python train.py --num_hidden_layers=13 --hidden_size=96 --n_experts=40 --experts_per_token=8 --d_expert=32 --d_shared_expert=64 --hidden_act="swiglu" --moe_layers=[0, 1, 2, 3, 4, 5, 6, 7, 8, 9, 10, 11, 12] --router_score="sigmoid" --normalize_top_k=false --routed_scale=0.25 --balance_loss=0.0021 --balance_bias=true --init_std_router=0.0387 --lr_router=0.000816 --num_attention_heads=3 --num_key_value_heads=1 --head_dim=32 --vocab_size=2048 --norm="rmsnorm" --norm_place="pre" --norm_eps=1e-06 --positions="rope" --rope_theta=10000.0 --rope_fraction=0.5 --qk_norm=true --attn_scale=0.177 --tie_word_embeddings=false --parallel_block=false --init="normal" --init_std_qkv=0.0615 --init_std_o=0.0764 --init_std_up=0.088 --init_std_down=0.088 --optimizer="soap_variant" --learning_rate=0.00612 --weight_decay=0.0 --lr_head=0.00877 --max_grad_norm=0.5 --warmup_steps=98 --schedule="wsd" --decay_fraction=1.0 --decay_shape="linear" --final_lr_fraction=0.02 --batch_tokens=[16384, 32768, 49152] --max_seq_len=768 --doc_mask=true --train_tokens=222900000 --max_steps=7386 --dataset="wikipedia_en"
Below are experts of layer 4 (counted from 0) of a mixture-of-experts language model. Rows are named router (the router's row for the expert) and show model dimensions 0-95. Each number is 128 + 32 x the weight over its row's rms, rounded and kept within 0 to 255. Numbers have three digits each.
After each expert's rows: "gets" lists some tokens that make up at least twice as much of what it gets as of all text. This comes from a sample of Wikipedia text that the model never trained on. Tokens count by the router's weight.

# expert 11
router:151146091216179144134175137095118090136104165079127154134109144124139138191171194172166106180198182135119142144118125152122118102115156134097040073137125120115167076118084135152119119149080114119115112119157159213134142080111105141135157066101098116138087116125097165140124139131153126141
gets: " the", "ed", " |", "ing", ":", " was"

# expert 21
router:148142039119111131106070105170095144088164158116206172153091097202091114171129111155145116121152118104153140129084156106155144109073113136117149117102123104154107103079116120121106125036154142066144134142114054108090097102133111141101123146166155112082103139105150136136154099108207104118
gets: ".", "\n", " |\n", ".\n\n", "0", ")"

# expert 12
router:116184135128155123152143056127161177091172104058155165173110144110113106120152154138110082164158101173109139134158127135059149118127136122143102119123118132165111094146198144084125134125093148083156090138080132153110114082106175175116127027113131175147092191142169150178129171106152116109
gets: "er", "s", "or", "ing", "ic", "ers"

# expert 27
router:128184098094182151103173089140158128127139058110170099176140152097153101167193178130189115125210109133128146125117151137146114121176172155116139126161126122137105083067104123138111103187109157124123095117090143195166116055130144112126162122089177193178113148131150139141087102123127126151
gets: "al", "an", "r", "ed", "or", "ar"

# expert 4
router:180162101126150110123102146172164196116169077157158123109127163112156163110147074116150079076157176075159116170134072165130114073096147110171096090131098098132103144116122198116173101177120124108065101159125138140191130107187130193107142135139104186123132140128119086171112145113145101137
gets: " ", "–", " (", "ol", "im", "ro"

# expert 30
router:132140122182178116091121166135144127118127172148147095076105114120180174210127026110096115148146166126154113112179087155167131112091123057138117161170150143147131079086123127120133111099103128098144104088129102155185140117184120125124173156128148125109128144106147060124101173109182082075
gets: " ", " |", " (", "\n", ".", "-"

# expert 25
router:155155148152144130124102159141205111117146140144139093143133128164181210187107077086158103146134136102176106138119127158128122065087153104123134128178143109162140099081135171073114098102090093097069087152148043131201123135094101093146137156131161099121147104086174062148128130117131116116
gets: " ", ".", "20", " (", "19", "\n"

# expert 5
router:168075112108101169163139123126108172097181079188146097184149066074083131107133102116144088082187138082158097127141113145143167134108148176137126091134084072115128156091137186147156119165110109127061123130108120095127109149142139139153109127151091193163122086149116115141094103200118115191
gets: " in", "on", "20", "S", " S", "et"

# expert 28
router:114124134151120136169132189122109070125153147128140177105115124088147117115168170156189107124167174191090091100177125150122117161126132127116080158093101115101194104115042123128174139100062108087060070140074107154117115116149113113124134132149101187128111167136122160099105155191152110170
gets: " |", " the", " of", " in", ":", " to"

# expert 7
router:148146167156154153131132133124070133160136128127131173114140120140151130076158227148167109125136113173111114085151117166110127166136146114099097103075106111129193135132036182187136126088092134133115110137144131142152156054098146106120115157131134136111080113136044158109117113219181130133
gets: " the", " of", " in", " and", ",", " to"

# expert 17
router:145144128150211122084174152151132202158128140144095142119131156158168156118122131125105096121137019159138132082127115150164121137165158097135068140111141126122126128137094164129129156051125123160149136098133098179118142038148078123157126168103108089109094134148084123165145121187189120086
gets: ",", " and", " to", " in", " (", "\n"

# expert 16
router:133156135165115114112132184171083156090127137094158132122158119107149123136166146118074094182144117200111127128241088138172129126102147169106066107130068139111172106149157072097122173129152157108110113129107119193074152124113133134140170105109097154172110125137100139147111212105167147102
gets: " |", "-", "\n", " |\n", " (", "|"

# expert 3
router:122128107118119124128161159103200140150168132119152139100200131059116115072134157131153085118127113103159107135134130128055167154093140141153177125118143107090126117070128151111138095091138105086094116126081161099116125134180054145099130149160205205114122143164099100127091143199176133181
gets: ".", " to", " and", ",", " C", "-"

# expert 31
router:180129126102146128086074103137132199076122110106157105182167092124122142155172152157165102083164094102102151102090225094149149075154135146116197110115122150147113095110148120136098116141101164131135032121095133177102099116079145178110118127105091128163111108134119106068101155133164149145
gets: "a", "i", "an", "o", "u", "n"

# expert 20
router:115132129133168148147125120120212092112102161110165125136135081078079120149174168128118139103138125170147199134152132108199124093105168117136128096127111058149147038130128130162101114181088127193126062116099125124120086047145164173151139153090142151137086114159129107134117138136117068118
gets: "ed", "ad", "ing", "er", "en", "g"

# expert 24
router:161143137145187111143105108113145121202158075182163163183154126118116114175141095099161054163130079119139163075191084152126133108129143110198156131108152104121099102078161165138120124144119125121068075119092148164089156114204124183149108103157103178175137121141146150153142129130142108154
gets: "s", "is", "es", "us", "as", "ers"

# expert 34
router:138146103195144119113083115152117153176128041127170117215074135100133097141145145150069047113099124129167188089120124118125140156160151086119153128113104142162094133129094132136079185180098123138112103149120106136122154107160080210171154073114144121154104131118145141149146067110130122159
gets: "y", "o", "er", "le", "or", "a"

# expert 9
router:083198127085155141148069077135122132091142154106146141199086104123095151156163171137187092100121162136118130103110146157173120145137114178085127118092128077159156106170115171110131166105084180118151078077099048167099131096179141093114124133164147169099086158146105150118117132144187131125
gets: " of", "ing", "ed", " with", "0", " for"

# expert 15
router:133116143126148143121089130114154103113128159093136177143069133162156123142148179190131200133129141143131133127108171126110107081105159113124106036144153113171120132081070119171123171152092174091075091137174083199126125111061108141172128094117042103182117094155145095130156130119124138126
gets: " the", "20", "19", "ed", ":", "18"

# expert 6
router:213140140126167141153111133120124095114169112135214068134151136106114162110165152115134088111111131034175100136121173124133123102120159156125162100156116140127045133059185110143111125133102148102061135101114160142168115136096119142147154112099099112198099108164084109083117129132190118151
gets: "-", "i", "|", "u", "p", "t"

# expert 2
router:177154125162129126117183107103169146096122116089183099151124150151111215190139094131104098106169127143161126165174137186119102113102141096162133111113096130176088103154155213078180124114113118084114107153162094078173163143147163137134108132156168125130116110088107081193089158134112111076
gets: " ", "\n", "-", " |\n", "s", " ("

# expert 29
router:153102149148138123168096130109148122116174088088150112124145163098081169121172169112090082115216151079220133146157182139111183116113193173125136099113128092137100090087129157101125128137130137079115133090106167148134115115125141176138121064159163182113083168141136126139144147184114106188
gets: "s", "er", "et", "it", "al", "at"

# expert 37
router:124155069121190158115142106117146121165167020104164124180130151106133136161149113129130116161191102123193128103147145122148100115098210115140139152091086103126100148099080119140125103202163176150132093148121169183123149104151172164179116135113164181185127097126159113140115111155122111151
gets: "al", "it", "ic", "ar", "at", "r"

# expert 22
router:141115114170095133110132093110057153086141086059186078184132148155126143155142153110135070149141141121125107119137102133123138107131104149099142147164115091111151131105134072147096141122125105141132063154072117152131183091078150104090161087131110123198108075108115200158150193102190180119
gets: " |", "a", "i", "e", "o", "u"

# expert 38
router:087182120156169081122132129123159076145131161135166095121149114097072107125124155115139082128176108082123138138130140115129106097107124141117121113127105122103099079077155041129143099189128145179085119149111128136153127156075123085240135104121103135142105062165112169030108135125104126111
gets: " P", "h", "b", "l", " B", " S"

# expert 0
router:165097114111126146076151168135072148145092143069150116097139120110166095123123168167104109148081100135194107079089114099095130132102115147095166204118144118120104139084124126101225142113115186100097125156147112192110165144126129156122180169136154116110119166137086136140163149121228106141
gets: " |", ",", " the", ".", " and", "|"

# expert 19
router:230091168114131130082124145158174174150178147133148198177108155170149097127142183138120123134112102108201151080099130106141112163128166143146133116072116091109112127135070144123161137070093128072139130121125107109154153076145146152130124119101174105115115147180079163142170132135204147094
gets: ",", " and", " of", " to", ".", ".\n\n"

# expert 14
router:127112145182125151095116128161180156107114122132104134072133122103199184132101121135114106150104090152132089126148087207131100146133202065159130165178135118166132066114147181116163123092071066159116055149154086207141185121166111136137137136110115103126138116132159110122112117099114162117
gets: " ", ",", " |", " the", "20", "19"

# expert 26
router:065153092080130111105117146103171091128160080108173073113102134071069165179172160101138094118118106105129118085150186131147125177170126106141160095113112134140124061143152079100129108189118113119078089147072156125125142132127117065181126124128126201168108130170101147077083144150142144117
gets: "g", "c", "t", "h", "p", "b"

# expert 13
router:147151094167144107133105101141105107141188059113165113198098143130128109209137109125103058137130128133126125076144120142118121164150122087153177151147086129179121170109150101174107181130129140141121099160076096152081177080105119142138088098118142123210109058113167167131156101104188139113
gets: "a", "i", "o", "e", "es", "s"

# expert 10
router:184125127137127121156154101119174109127164190068128090174101114109064106184176160162172124044152116100125210135090153101112118119105153134064093092163117100155059106135112149150123146127099102124110128137130081129120124079110198144110160156106142113173104068120141142129116096131146122076
gets: "ed", "ing", "d", "w", "v", "y"